config.yaml
n_experts: 64
d_expert: 48
moe_layers: [1, 3, 5, 7]
router_score: "softmax"
balance_loss: 0.00898
balance_bias: false
lr_router: 0.00171
vocab_size: 1672
positions: "rope"
parallel_block: false
beta2: 0.95
warmup_steps: 298
decay_fraction: 0.927
decay_shape: "linear"
final_lr_fraction: 0.05
Below are experts of layer 3 (counted from 0) of a mixture-of-experts language model. Rows are named router (the router's row for the expert), gate (a neuron's input weights, with its number), up (a neuron's input weights, with its number) and show model dimensions 0-127. Each number is 128 + 24 x the weight over its row's rms, rounded and kept within 0 to 255.
After each expert's rows: a language model's description of what the expert responds to. This comes from a sample of Wikipedia text that the model never trained on.

# expert 2
router [141 107 162  84 156 138 174 130 115 121 132 120  82 118 157 102 112 116 139 146 114 164 112  99 142 117 143 160 116  94  66 166 140 116 113 161 128 114 145 125 173 155 139 126 157 139 137 157  94 174 131 131 106 140  94 143 132 106 126 194 137 109 106 121 115 166  90 100 105 102 125 102 149 121 145 103 128 126 125 126 106 109 152 112  81 141 112 131 140 128 162 126 112 114 108  94 154 157 166 155 119 153 163 109 144  91 165 134 113 144 124 153 114 140 128 155 161 180 108 118 122 161  99 119 106 105 135 130]
gate2 [ 80 100  91 116 145 112 121 101 140 126 119 142 111 151 156 155 147 127 123 114 118 132 115 119 129 171 126 152  97 139 176 119 117  95 110 126 107  89 149 146 149 109 122 160  53 109 171 135 151 101 148 118 144 163 132 134 158 105 135 156 129 121 105 108 155 104 139 134 152  97 116 105  98 110 118 131 121 135 116 128 145 147  80 110 161 147 142 162 145 139  68  95  90 105 147 147 163 152 101 159 145 150 132 149 122 121 118  77 141  87 107 115 121 146 125 111 142 131 136 137 107 125  91 113  87 157 155  80]
up2 [ 78 112 159 115  97 138 143 121 112 147 131 124 142 136 119 119 173 100 111 123 125  93 124 116 136 119 156 157 119 129 151 130 170  92 160 120 118 120 115 107 153 134 154 116  73 154 151 163  94 120 124  94 123 162 108 141 128 146 143 176 137  77  92  87 150 130 122 114 150  73  75  95 162 113 152 141 147 151  83 119 111 147 119 116 117 146 147 153 123 147 102 114 108  78 114 156 147  88 129 151 139 137 129 136 124  98 125 131 132  92 130 132 121 142 150 103 144 112 133 123 139 131  93 156  90 149 172  78]
What it handles: Numbers in stat tables. Digits, decimal points and separators inside numeric data in tables and statistics, such as 71.'4'3%, 2'.'7, +'25'.

# expert 28
router [ 92  96  96 115 138 130 112 147  89 141 136 125 171 160 163 169 147 152 141 140 116 117 103 152 153 127 137 138 159 143  99 133 101 198 101 102 138 176 161 157 121 113 150 153  81 129 146 131 129 137 108 140 159 139 138 137 168 108 105 150  74 164 116 120  96 163 117 160 153 125 109 119 133 124 108 153 113 142 167 151 124 106  94  93 149 125 161 167 153 120  89 164 131 127 131 145 121 110 123 155 157 125 138  87 132  92 150 100 162 132 120 144 130 130 152 155 116 142 100 144 168 133 108 129 155 123 143 120]
gate0 [122  95 124 158 130 119 100 111 130 125 177  75 125 165 124 146 112 173 122 101  78 176 126 112 137 154 120 145 136 118  72 120 143 150 155 113 131 140 143 124 137 132 147 145  64 126 155 158 163 139 139 177 122 125 106 103 122 162  76 133 156 169 131 106 113 126 122 159 152 114 146 161 154 118 135 109  93  80 101 149 168 151 165 119 161 109 146 136 156  95 110 136 135 117 100  90 113 102 150 138 125 126  81 122 100 133 107 151 112 133 143 135 111 103 168 120 113 118 149 125 122 122 127 162 136 125 119 107]
up0 [127 136 146 133 129 104 139 121 157 135  61 137 140 135 138 116 127 116 137 152 144 115 166 146 155 130 142  92  96  77 142 130 140 128  94 158  92 105 156 110 141 136 130 117 124 169 127 132 144 121  56 106 166 121 118 153 117 124 150 166 138 128 151 140 157 160 119  87 123 198 110  86 102 126 111 132  97 140  70 131 116  96  99 150 144 136 142  94 156 133 149 123 125 101 132 165 126 138 148  62 165  98 130 128 116 116 144 118 142 131 112 153 152 141 137 143 147 130 129 166 104 107 103 107  86 113 132 136]
What it handles: Occupation suffixes, infobox words. Endings like -ist in occupations (novelist, abolitionist) and words in biographical infoboxes such as age in Born lines and Personal information.

# expert 18
router [137 140 126  78 108 111  93 167  98  81 112 119 139  98 115 156 140 125 170  86 129 110 134 152  82 122 105 147 101 143 131  80 175 114 128 147 101 105 136  93 157 112 107 114 170 117 124  97 125 124 110 108 162 138 143 109 149 147 122 147 152 145 149 134 124 148 145 118 119 165 180 120 121 127 155 128 165 110 160 133 130 130 148 130 150  98 123 145 157 156 155 110  96 128 154 134 118 104 129 159 136  94 129 143 170 105  87 116 116 112 106 155  71 122 140 121 136  95 107 144 183 111 180 119 124 100 122 117]
gate9 [ 68 146 148  97 132 101 111 144  70 147 144 117 140 112 162 159 139 176 162 122 152 162 136 170 119 172 131 152 114 131 161 129 139 136  77 136 165 152 153 109 143 115 109 117 162  87 119 126 121 148 177 130 119  99 106  92 115 162 163 105 102 165 100 155 125 124 107 147 115 103 152 140 130 138 128 121 133 135 117 114 166 114 118 127  98 116 102 102 114 118 130 133 119  97 129 125 122  98 133 164 155 119 159 113  97 101 126 142 157 144 165 138  87 142 147 120  96 164 175 110 145 116 104 159 142 129 137 164]
up9 [105 135 177 100 121 146  78 145 121  88 142 138 124 109 105 132 127 164 127 176 116  69 135 140 121  73 119 141  97 158 150  90 122 171 102 104  74 126 139 115 131 136 102 121 151 126 105  81 105 163 104  86 133 111 110 124 133 116 133 126 129  97  99 144 174 134 137 124 132 130 129 137 118 116  98 100 112 132 149 132 142 127 142 143 113 120 123 144  90  93 117 113 132 146 160 137 142 114 102 118 129 121 160  86 121 132  95 129 129 161 140 109 105 128 131 133 156 121 108 104 165  98 197 119 113  82 166 160]
What it handles: Pronouns and word endings. Pronouns it, she, they, them and nouns film, album, often in music-article contexts, plus closing parentheses and suffixes like -ivers, -ers.

# expert 59
router [121  79 125 141 154  92  81 120 118 101 131 136 145 152  95 140  95 115 157 133  93  98 144  86 151 113 171 124 168 117  96 144  93 144 107 151 151 101 107 133 140 161  89  99 100 104 142 148 127 152 142 122 102 170 143 161 120 130 133 146 115 163 109 128 139 122 140 123 176 108 144 115 143 125 126 140  99  50 101 146 130 124 119 105 155 141 151 168 129 153 166 109 119 138 170  76 130 121 118 134 112 141 159 154 160 132 131 130 135 143 110 107 115 116 168 124 120 171 161 109 118 101 130 125 102 154 163 126]
gate0 [120 124 125 163 147 119 165 104 104 107 173 147 155 127  98 109 118  94  99 143 143 116 147 140 126  99 138 128 131  96 162 125 141 120 125  96 132 116 155 126 104  82 146 103  99 145 122 160 131 139 153 109  90 136 148 131 147 161 141 103 143 181  90 100 127  41 131  67 107 160  95 113 122 135 161 147 118 128 131  87 105  96 154 104 150 130 126 119 129 104 133  99 105 182 143 131 151 132 116  80 109 120 127 156 130 148 108 144 112 125 156  99 138 160 104 128 111 142 121 118 162 134 127  99 103 128 140 169]
up0 [140 111  92 102  97 135 126 125 134 148 119 121  87 131 150 129 139 185 140 106  98 138 106 124 109 158 104 165 126 126 109 110 108 114 150 123 145 142  93 146 164  99 125 127 101 126 112 120 116  81  98  95 154 130 124 143 151 122  95 165 148  93 149 139 147 158 114 183 104 132 141 120 142 130 153 124 114 143 177 139 181 103 148 139  99 126 121 134 119 147  94 153 147  87 130 127 122 123 120 188 183 124 134 156 120 140 157 113 179 122  85 157 135 112 133 141 206 117 138 142 108 115 147 131 157 126 127 137]
What it handles: List and field punctuation. Colons, hyphens, bullets and semicolons opening list items or following infobox field names, as in Headquarters: and line-start dashes.

# expert 15
router [123 124 104 122 119  99 137 108 124 163 136 130 154 137 126 164 173 146 122  85 159 127 127 157 156 136 121 157 141 175 121 123 158 120 149  97 138 140 118 109 119  88 121 145 113 115 138 126 136 129 105 141 163 141 141 117  81 150 136 116 132 100 112 100  82 138 138  96 144  84 106  98 117 148 125 164 161  86 115 134  94 142 159  98 138 126 120 100 116 141 148 150 112 161 124 161 148 109 177 141 127 111 160 168 113 126  81 110 118 139 145 207 146 139  94  84 178 163 139 131 100 153 134 112 127 120 133  96]
gate0 [140 150 177 124 138 104  72  92 182 108 140 112  91 130 117 136 141  96 165 143 110 105 105 139 119 131 144 150 125 130 118 135 141 141 165 113 112 107 153 127 168 149 103 112 159 130 115 114 130 119  94 126 116 141 150 147 104 156 141 124 104 118  62 125  94 137  99 120 116 109 165 112 165 171 156 121  84 124  95 127 148 138 133 138 149 117 134 103 161 105 175 137 123 125 167 108 162 137  74 165 140 119 137 152 126 133 125 135 172 110 138 126  84 109 130 124 144 148 114  78 109 116 118 138 180 131  89 107]
up0 [116 151 155 134 107 100 126 173 146 155 100 115  88 143  82 134 138  90 102  72 102 144 122 141 134 145 143 150 133 127 130 128 140 114 137  90 122 138 115 123 153 163  55 121 132 106 116  96 153 140 127 154  97 137 163 101 142 138 152 136 118  92  93  97  96 128 122 125  88 133 139 122 146 165  93 124 140 104 114 151 173 120 174 152 103  92 133 110 179 121 139 160 133 101 161 107 132 108 120 119 137 152 115 133  96 112 149 105 172  93 123 122 112  95 121 173 131 127 139  83 121  94 117 157 119 123 113 110]
What it handles: Proper-name words. Capitalized words inside institution and place names, such as New York, United States, Major League, University, and Title in table headers.

# expert 11
router [159 130 147  92 105 116  99 144 118  81 144 144 120 193  97 128 123 138 158 123 129 109 143 131 135 158 145 119 114 136 127 115 171 114  87 108 158 123 106  85 129 112  83 114 141 109 115  94 133 126 146 104 148 123 141 132 113 109 115 117 130 133 111 102 125 123  79 143 138 137 171 125 145 167 161 130 150 136 129 139 118 175 169 149 144 118 123 160 136 143 157 139 107  89 158 176 141 125 152 166 183 101 132 159 112 186 125 148  89 135 166 152 143 132 143  84 150  98 122 115 132 124  80 144 113 127 159 133]
gate7 [113 124 137 144 173 153 157 142 112 120 151 116 115  93 103 115 131 126 163 113 134 103 126 128  82 134 140 144 128 112 109  92 146 115 122 137 117 113 135 148 123 118 101 124 121 130 134 117 135 162 148 126 134 130  72 107 112 140 140 114  79 153 171 160 131 120 142 140  81 117 168  98 137 115 126 155 149 131 180 105  98 140  94  70  98 127 185 105 155 135  61 152 145 107 152 160 126 162 168 155 110 128 116 132 161 121 155 114 109 128 135 135  92 134 108 142 136 110  78 139 144 112 111 139 191 107 112 128]
up7 [134  89 126 149  93 124 150  77 140 135 115 100 176 146 112 154 158 147 134 160 114 132 106 136 134 164 107 109 130 139 128 119 123 128 148 144 108  92 115  94 117 123 142 140 150 190 156 145  81 167 101 103 111 110 146 142 151 100 186 142 127 152 140 100 160 109 104 156 139 171 135 119 141 109 121 144 138 141 110 119 101 136 134 168 104 140 138 154 148 141 146  97  95 139  92 138 119 132  95 119 191 133 165  94 122 123 121 135 119 128 116 136 146 168 124 103 127 156 159 133 139 177 143 106 180 129 107 165]
What it handles: Noun-ending suffixes. Word-final pieces closing nouns and verbs, mostly plural s, ers, ations, ments, ies, as in count-ies, possess-ions, schol-ars.

# expert 23
router [142 111 161 171 130 118 106 135 128 123 143 159 120 140 120 136 116 149 121 118 106 132 112 149  93 132 124 138 146 115 105 130 147 111 150 149 136 155  91 121 103 123 103 139 106 117 123 112 105  99 133 153 162  84  84 156 110 160 121 166 161 111 110 155 163 139 128 172 121 139  82 109 136 118  95 117 165 148  79 168 104 112 111 152 125 142 136 182 127 147 177 150 169 118 108  89 128 125 168 125 127 159 105 127 108 120 112 140 113 129 127 159  81  93 115 146  85  73 114 151 101 113 146 129 179 118 101 102]
gate2 [138  74 141 146 165 130 141 107  66 149 149 125  93 179 142 110 107 106 118 125  75 145 154  81 133 117 145  84 113 114 118 133 150 146 116 115 142 102 140 110 150 171 173 113 120  88 133 175 103 117 152 147 129 109 157  97 120  93 103 147  92 130 128 119 106 115 103 108 107 147 149 149 131 141 172 121 145 107 124 107  96 163 120 119 155 151 125 158 168 140 137 114 136 159 122 107 156 151 129 126 172  90 141 109  93  90 113 120 131 110 132 109 117 120 100 115 112 150 134 115 130 107 161 165 153 116 110 160]
up2 [107  92 145  99 108  89 164 136 155 181 113 107 117 103 150 106 109 122 100 148 123 110 119 147 102 152 117 111  85 125 104 106 134 146 101 172 152 118 143 110 144  84 128 127 126 123 125 147 108 131 138 110 121 135 149 160 120 117 163 164  92 134 162  75 184 130 138 130  69 128 165 112 144 131  97 133 147 169 157  98 122 134 157 164 129 148 118  83 134 119 148 147 121  66 173 148 111 105 117 138 121 118 164 145 164 137 156 127 143 153 140 125 166 116 149 129 167 142 137 122 116 152 104 106 131 123 135 158]
What it handles: Name-ending pieces. Short final pieces e, es, us, s, ne ending names and words, such as Le-e, Gnae-us, Eav-es, and e in equipped.

# expert 47
router [ 92 161 162 154 130 157 114 172 144  95  97 143 150 135 162 122 137 133 112 149 124 126 129 149 118 143 120 110 151 129 126 129 115  95 105 127 122  73 125 125 127 120 148 112 136  96 112  92 136 132 104 154 124 102 118 150 161 116 136 105  54 107 140 172 171 112 148 189 132 144 159 149 120 111 107 124 143 153 153 123 103 111  77 135 115 131 174 141 104 143 160 158 142 103 124 107 120 142 124 135  65 125 124 156 111 129 151  98 121 162 148 155 117 153 106  99 138 157 109 151 144  89 176 150 147 135 131 102]
gate2 [ 89 140 125  97 167 114 102 121 107 144 110  94 114 134 107 152 130 133 133 152 159 102 158 116 145 118 151  83 146 123 127 112 149 131  93 102 104 114 128 124 141 181 143 127 160  87  97 129 148 166 150 113 116  96  83 126 129 177 118 114 140 171  93 110 134 122  77 134 100  76 153 122 155 130 104 138 112 111 125  92 116 126 132 132  88 120 185 108  98 125  97 120 110 132 119 132 110 107 112 155 134 116 157 117 114 135 173 105 127 114 116 149 166 127 112  57 121 148 114  86 146 110 136 122 139 131  96 159]
up2 [118 119 138 145 158 153 114 138 113 156 126 121 115 133 107 168 147 157 147 116 105 124 117 126  85 114 157 119 150 103 146  53 173 173 111 129 134 112 166 103 121 114 127 126  95  91 114 147 135 186 127 108 106 112 119 132 128 172  89 103 137 154 105 131 145 123 116 175 144 108 167  96 137 115  89 131 118 134 133 144 103 109 116 114 106 132 179 120 139 114 144 134 108 144  80 112  87  95 137  97 125 136  89 155 125 104 125 112 105 132 137 169 186  90 110 121  97 127 102  99 158 124 139 120 114 131 102 106]
What it handles: Romance-language fragments. Pieces after d, D, e in Portuguese or Spanish words and names, such as d-as, e-pis-ode, d-ay, Tex-as.

# expert 58
router [114 166 170 125 106 146 149 156  70 162  95 170 148 130 120 109 125 119 165 156 129 137 134 112 151 132 176 102 149 122 149 104 171 124 161 136 103  98 103 148 117 158 172 122  85 135 136 119 112 109 144 127 124 157 108 107 154 136 141 109 125 146 107  97 160 164 156  91 118 145 100 103 153 132 129 150 132  78 122  85  99 117 110 107 105 117 106  92 133 145 175 147 145 114  91 165 114 135 139 166 132 108 121 147  97 129 105 123 141 177 142 148 169 145 122 129 159 144 120 143 140 149 147 109 144 152 105 102]
gate2 [130 123 110  93 134 174 112 117  98 153 130 149 147 158 166 149 119 156 147 110  97 154 128 114 180 123 158 129 109 134  59 132 131 146 113 105 141 149 126 131 150 100 169 147 100  44 159 134 124 125 150 147 134 123 130 152  85  88 112 160 107  87 149 142 146 105 125 148 171 115 140 117 139  79  84 100 121 123 137 115 134 163 151 136 125 135 137 114 107 140 144 124 148 113 131 137 153 162 130 142  71 143 147 166 133 106 142 132 104 132 125  93 154 165 113 150 149 107  98 131 139 148 149 152 139 140 136 143]
up2 [166 183 102 148 141 115  95 115 160 120 161 138 109 109 113 143 165 117 150 128  99 148 132 126  95 155 142 128  92 164 119  87 118  79 142 126 119 144 145 124 144  92  98 177 116  86 144 146 156 117 135 107 157 177 142 111 109  87 129 172 135 110 110 127 128 143 143  94  76 171  81 142 110 122 145 141  98 105 116 118 115 111 118  90 124 151 108 134 141 129 133 131 100 139 147 152 134 113 130 148 142 124 120 153 128 153 102 137 157 119 120 123 133 108 165 136 158 129 123 179  74 110 106 100 171 158 126 111]
What it handles: Numbers, dates, units. Digits in table stat cells, month names after day numbers, and words like years or place after numbers, as in 65 years, 7 September.

# expert 45
router [157 145  79 154 142 143 116  95 129 136 117 115  95 148 160 164 108 164 162 167 143 163 165 124 118 143 164 121 110 151 145 123 145 125 135  87 137 114 127 134 121 147 103 146 107  92 157 135 106 112 123 192 133 111 116  95 123 137 154 105 146 153 152 124 128  75 121 123 125  87 148 166 125 157 163 134 157 130 156  97 115  89 116  97  99 123 151  99 167 121 112  90 107 123 131 107 104 148 139 206 142 128 125 138 124 129  90  97 117  92  76  97 126 136 121 112 152 140 136 112 124 122 138 115 129 154 151 122]
gate5 [132  74 114 157 147  96  57 140 145 130 112 126 154 103 155 123 209 149 163 151  77 124 164 159 141 103 131 136 159 120 112 106 115 181 113 109 107 142 137 139 131 146 116 153 140 124 144 128 138 163 124  94 139 124 134 108 128 159 148 135 108 151 144 100 150 168 137 143 134 142 122 157 150 170 116 105  75 110 142 158 130  99 149 111 128 119 136 163 140 121 120 114  93  85 128  72 148 120 116 127 124 146 130 145 134 104 121 132 148 126 130 118 104 172 164  99 129 136 112 125 165 157  94 121 142 126 102 123]
up5 [137 155 146 108 103 137 131 172 109 129  88 132 104 141 139 128 118 141 155 162 164 156 108  98  76 124 132 182 113  77 110 118 150 141 132 138 140 139 127 115 118 116 156 135 110 139 107 163 118  62 152 115 114 150 139 112 229 139 129  99 115 106 136 150 144 116 135 121 116 167 123 126 138 142 111 125 109 123 148 124 119 155 128 141 100 125 136  96 117  94 133 119 159  65 128 102 137 119 146 139 126  82 132 179 132 103 147 123 146  93 138 166 132 124 130 126 112 105 100 176 128 133 125 153 158 142 154 123]
What it handles: Determiners and possessives. Articles and possessive determiners such as a, the, an, his, its, their, 's, coming right after prepositions or verbs.

# expert 62
router [ 87 154  93  90 116 214  96 115 154 103 200  92 132 105 125 130  88 123 118 146 139 134 120 121  84 133 145 146 123 122  96 104 147 145 129 138 139 147  86 112 132 156 146 127 123 161 137 100 114 144 126 135  90 144 119  99 122 149 124 148 155 136 146 152 157  98 129 132 165 103 140 161 125 139 106 113 151 115 118  96 169 113 142 146 124 112  93  93 114 156 138 154 119 135 170 128  83 132 155 106 141 114 104 124 126 144 149 191 145 122 131 129 118 165 101  93 145 106 121  98 161 133 108 143 122 108 129 125]
gate13 [160 115 122 130 131  92 105 108 200 165  91  70 107 133 140 143 139 141 149 143 116  98 114 141 146 133 134 126 106  98 149 130 133 152 114 148 134 143 121 116 146 135 131 126  98 135 134 121 143  58 130  77 114 149 119  90 167  98 103 122 112 146  99 160 153 153 118 136 130 161 159 135 115 109 151 116  93 143 119 106 147 156 119 114 131  83 149  96 109 127 137 123 145  82 129 147 112  89 111 127 120 102 121 150 163 167 117 149 154 135 100 141 136 164 129  89 131 139  90 128  84 151 122 185 116 109  93 139]
up13 [108 108 121 148 123  95 106 145 157 135 101 147 134 119 140  89 144 155 136 121  84 116 132 139  91 128 127 143 152 110 100 139 166 133 122 135 136 125 144 118  97 113 122 127 128 130 109 131 135 115 131 109 146 116  99 118 120 205 186 114  99 142 104 122 162 144 162  91 128 111 127 130 134 106  87 156 108 121 132 137 124  85 129  65  93 110  98 127 134 141 131 168 109 119  98 117 166 106 108 121 120 100  85 131 160 151 121 122 215 122 140 108 142 109 123 141 140 126 132  62  99 122 102 114 105 158 145 117]
What it handles: Word-initial single letters. A lone first letter opening a word after a space, such as d in darkness, L in Louis, S in Sevastopol.

# expert 54
router [ 99 120 116 111 153 179 126 106 156 136 170 128 126 145 103 174  73 146 123 148 109 130 165  88 151 111 143 116 139 148  63  91 134 152 144 156 151 126 133 108 122 136 150 110 110 149 111 122 183 172 152 131 136  96 126 104  98 147 163 150 125 110 121 143 139 100 116 128 147 104 111 147 133 141 117 117 136  71 128 143 188 118 163 141 110 115 110 101  82 112 140 103 137 127 140 158  86 105 108 107 120 126 139 129 133 119 127 184 160 112 107 119 138 171 106 116 109 114 138 117 172 121 123 129 130 149  90 141]
gate11 [136 129 144 163 105 122 142 161 126 127 107  90 128 126 127 140 176 120 130 104 102 139 136 156 142  95 125  89 129 133  96  97 117 123 131 124 135  92 123 112 127 171 136  93 130 138 163 151 167 111 142 140  86 147 126 135  79 194 170 113 119 119 139 116  90 116 122  99 151  94 130  85 166 119 140 134 111 166 144 121 164 184 122 143 113 140 140 135 118 116 118  86  79 103 138 105 134 131 151 153 113  78 128 107  89 127 102 143 116  99 130  88 161 120 121 119 110 125 138 138 148  98 168 102 116 134 180 128]
up11 [117 102 104 118 179 134 134  79  79 138 151  97 124 140 185 149 120  97 149 128 149 138 105  86 145 118 150 126 137 114 135  99 129 117 135 110 138 187 117 118 133 122 131 142 123 108 136 132 127 115 112 144 146 148 121 105 152 117 134 146 149 140 197 128  97 126 129 151 123 125 169 149 125 119 127 130 137 118 138 127 160  79 117 139 120 116 165 125 128 118  77 105 112 143  88 119 124 160 132 140 152 220 140 157 145 128 110 101 118 125 113 152  94 116 144 159  77 147 142 145 115 154  85 137 134 132  81 120]
What it handles: Capital name initials. Capital first letters opening proper nouns, such as M, P, C, N, G, as in N|BA, New Z|ealand, Deval P|atrick.

# expert 60
router [ 82 114 118  98 147 137 111 108 116 140 110 132 107 141 138 126 135 156 151 138 107 132 115 112 135 117 116 131 130 131  84  98 121  85 102 145 127 123  98 114 138 183  98 131 141 141 113 103 134 122 153 130  97 107  91 154 130 102 134 105 158 112 134 118 193 143  48 100 136 103 175 112 164 162 112 104 102 100 118 129 123 158 171 176 109 141 142 132 141 154  91 130 149 109 111 140 157 121 157 169 129 113 147 128  93 150 153 180 108 143 146 132 121 180 125 146 118 150  94 104 137 143 127 126 152 138 158 109]
gate4 [128 159  63 159 132 153 144 109 109 107 156 123 162 114 113 120 123 135 124 145 136 118 111 121 138 126 141 168 138 146  87 149 100  92 165 119 114 122 128 131 146 154 157 160  87 116  93 134 177 117 176 153 103 109 125 138 148 175 120 148 149 139 121 119 112 152 136 146 139 113 114 121 117 127 111 116 114 140 179  76 104 113  89 136 155 125 139 146 100 137 107  92 137 138 157  86 159 133 141 154 148 130 129 130 128 128  94  75 152 152 167 155 138 173 148 124 140  96 177 158 129 116 169 134 146  84 134 117]
up4 [127 113 114 106 132 135 153 109 166 144 119 122 115 140 121 141 148  98 108 118  91 154  85 167 109 155 131 117 106  97 143 135 126 112 138 114 150 141 133 128 133 172 102 111 131 131 139 120 138 154 144 107 115 113 139 126 148 186 145 121 140  77 131  81 139 120 167 109 184 126  98  78 120 137 129 127  88 136  78 105 123 143 171 145 182 126 150  79 130 165 114 107 110 159 132 151 132 138 129 141 164 101 152 151  96 122 114 145 154 132 116 126 124 152  73 126 148  97 127 142  99  85 138  67 120 126 108 113]
What it handles: Digits in numbers. Individual digits and short number pieces in years, season ranges, scores and table values, as in 1993–94, 2002, 6–3.

# expert 10
router [110 135  72 151 112 134 130 138 189 108 162  86 127 122 132  94 140 168 105 126 136 124 130 120 123  98  84 108 154  91 132  93 168 127 127  82 126 153 111 141 125 124 154 111 156 109 131 128 108 150  73 138 124 125 142 133 131 116  95  65 144 151  97 102  90 149 132  94 143 129 127 145 109 122 126 149 115 140 165  99 115 166 119 138 136 137 114  94 134 131 173 175 129 155  99 127 100 148 104 130 145 111 128 148  88 163 156 109  94  87 149 153 144  90 135 100 134 102 114 137 118 148 118  82 150 137 132 128]
gate0 [115  99 107 118 151 181  77 114 178 142 128 153 127 170 147 124 109 139 182 143 166  89 116 106 135  93 121 102 162 118 129 129 109 111 104 127 117 151 128 150 130 136 161 134 132 132 107  98 117 148  93 180 148 145 118 165  89 154 120 146 120 142 182 137 112 126 113 102  94 166 122  96 119 102 139 113 108 133 168 151 157 118 105 112 168 122  95 131 133 158 108 106 119 166 125 128 141 100 105 136 107  96 112 112 163 155 114 139 112 161 145 134 116 117 114 117 113  87 158 110 154 110 134 162 111 173 155 139]
up0 [141 130 111  94 134 132  91 144 130  94 135  86 129  98 129 144 113  85 161 146 117 103 137  97 106 135 112 144 163 106 113 139  79 164 122 137 138 153 114 110 149 128 114 131 137 109 110 118 148 161 114 126 142 116 113 124 191 107 100 131 135 155 185 100 136 149 123 159 147 127 134 153 139 120 118 134 133 124 141  63 170 132 113 128 138 131 144 156 113 100 115 148 108 145  94  88 134 151 130 139 140 146 180 113 181  94 101 125  94  97  96 127  95 116 128 145  72 106 146 162 147 121  76 156 157 133 134 139]
What it handles: Word-middle 'ill'/'ink' pieces. Subword pieces continuing English words, mainly ill, ink, ank and ell, as in dentilled, surveillance, thinker, thanks, often near quoted titles.

# expert 17
router [134  79 107 163  82 114  97 103 103 148 113 145 110 103 156 140 105 132 169 102 131 128 145 135 127 154  98 158 125 132 137 123 161  86 116  90 113 112 114 118 114 137 105 145 147 125 124  93 134 129 113 141 138  87 121 144 111 155 139 138 123 155 129 102 163 103 115 113  85 155 135 148 127 143 140  83 125 121 158 142 113 106 109 163 151 166 135 108 128 135  78  96 156 116 174 132 145  93 176  79 111  93 148 121  93 107 109 114  97 145 120 145 124 128 145 145 182 168 105 128 119 131 172 143 150 141 157  85]
gate5 [140 148 123 121 102 114 138 132 148 126 123 133 137 176 130 128 135 135 103 114 139 105 118  95 112 173 129 116 150 132 123 123 162  87 219 147 129 176 132 144 118 142 125 105 101 121 158  82 127 160 132 139 128 107  66 121 121 122 132 107 135 109 138 117 124 119 147 116 122 123 122 158 124 106 139 132 105 126 130 138 135 101 137 154 189 123 130 116 104 142 127 117  89 214 198 150 169 115 121 111 114 115 124 119 118 116  69 139 128 139 156 128 100 161  92 125 136 109 151 148 120 139 143 115 105 105 138  99]
up5 [126 123  85 123 147 142 152 153 110 163 158 145 144  98  99 117 135 170 103 145 166 125  96 101 157  93 146  99 117  86 101 144 161  90 136 133 193 168 142 122 146 143 119 162 157 134 103 142 154 107 189 106 135 156  87  96 146 161 142  97 128 114 124 142 112 122 138 162 110  96 123 127 114 148 163 144 124 135 110 122 155 140 126 145 121 112 128 139 131 126 144 143  94 147 140 127 147 173 114 109 158 113 101  75 105 112  86 105 132 113 107  85 134 115 134 127  89 123 118 159 123 104 151 150 147 114 169 133]
What it handles: Articles and numerals. The word the/The after prepositions or at sentence start, plus small number words like one, two, three and following.

# expert 48
router [ 83 105 117 173 127 104  90  91 143 185 129 107 151 108 143  93 152 121  87  93 110  89 124 126 111 108  78 101 155 123 136  97 159 113 133 100 174 107 138 146 114 110 114 159 129 125 108 131 114 105  93  96 170 137 127 110 130 153 157 138 150 152 162  85 111 134 147 124 102 116  83 116 122 121 136 135 154 110 139  93 152 144 147 121 144 116 127 146 143  72 115 144 106 151 126 131 164 157 176 133 146 148 150 132  91 140 122 110 116 126  83 146 109  92 133 106 160 118 121 135 163 146 127 114 146 126 136 169]
gate0 [110  94 168 149 125 161 118 116  66  80 157 106 127 136 153 115 110 108 120 146 138 132 127 155 108 134  99 147 129 132 123 118 101 132  96 152 118 121 143 148 119 166 136 180 121 170 110 138 115 137 127 107 107 115 152 166 134  79  86 152  91 107 171 124 152 133 105 137 148 135 162 111 132 152 100 149 131 117 157 122 146 109 162 122 142 105 152 115 139 109 130 134 149  97 117 172  86 145 143 150 138 165 142 102 184 116 147 134 167 128 111 131 114 107  96 131 157  90 107 130 186 130 115 152 154 174 128 123]
up0 [122 168 144 147 162 108 100 109 133 123 140 157 152 125 133 123 126 129 121 157 116 112 162 131 115 116 129 145 116 113 138 137 151 125  96 140 102 126 158 127 114 170 113 144 111 158 116  61  79 155  82 101 115  98  89 142 140  93 118 168 111 100 141 118 137 163 111 168 129 121 109  95 156 132 126 140 156 157 131 118 103 140 177 115 124 101 201 114 133 154 118  90 130 147 120 155 101 144 124 123 120 133 155 167 146 145 156 137 137 159 151 143 126 112  93 143 128 119 108 146 119 148  99 128 133 191 173  85]
What it handles: Second pieces, quantifiers. Second pieces after an opening letter, such as th in Al-though, other, ull, ight, plus words like German, English, many, some, several, All.

# expert 34
router [130 181 177  88  99 119 113 133 128 165 134 134 133 132  91 157 111 107 109 160 105 150 111  83 150 119 138 148 124 157 129 158 134 156 150 188 158 158 125  98 105 112 120  82 146 123 157 142 112 133 150  78 106  68 134 131 141 120  95 111 133 100 115 127 103 156 131 106  99  78 123 122 103 119  90  89 134 112  96 129 105  87 146 108 123 123  96 143 133 148 153 136 107 121  97  88 161 110 151 135 119 159 118  85 145 108 109 154 133 116 115  98 141 125  99  99 136 117 155 150 123 121 110 127 101 112 113 116]
gate4 [136 131 133 134 126 122 130 129 125  81 148 114 101 137 143 117 140 159 134 130 152 171 109 120  81 115 130 153 108 132 112 147 138 127 121  71 117 138 164 148 136 134  72 124 131  97 118 124 122  93 135 144 135 177 156 102 137 121 170 161 112 127 106 160 116 149 122 111 124 122 155 101 162 157 142 122  82 160 146 167 102 132  85  89  76 116 142 130 145 123 153 119 110 124 165  97 137  97 177 141 118 143  90 108  79 158 162 134 122 109 137 117 112 115 101 164 167 153 105 120 140 102 106 101 113 150 148 175]
up4 [120 106 114 116 153 141 110  88  97 153 106 129 144 122 177  80 118  67 170 130 110 119  98 130 171 149  74  99 130  89 146 122 120 123 122 158 108 155  79 131 119 121 146 154  93 138 136 139 157 136 132 129 119 114 149 174 133 109 104  95 136 116 146 102 135 138 121 127 108 150 149 164  68  90 145 134 135 151  85 102 162 123 158 114 134 130 104 135 106 109 178 180 114 113  89 134 112 131 123 138 135 119 130 142 137  73 118 141 128  96 115 124 103 144 143 129 146 150 125 140 105 126 109  92 149  97 134 100]
What it handles: Capital letters in acronyms. Single capital letters, mostly vowels, starting or inside all-caps codes and abbreviations, as in GEO, PAOK, SCO, WR, L.E.D.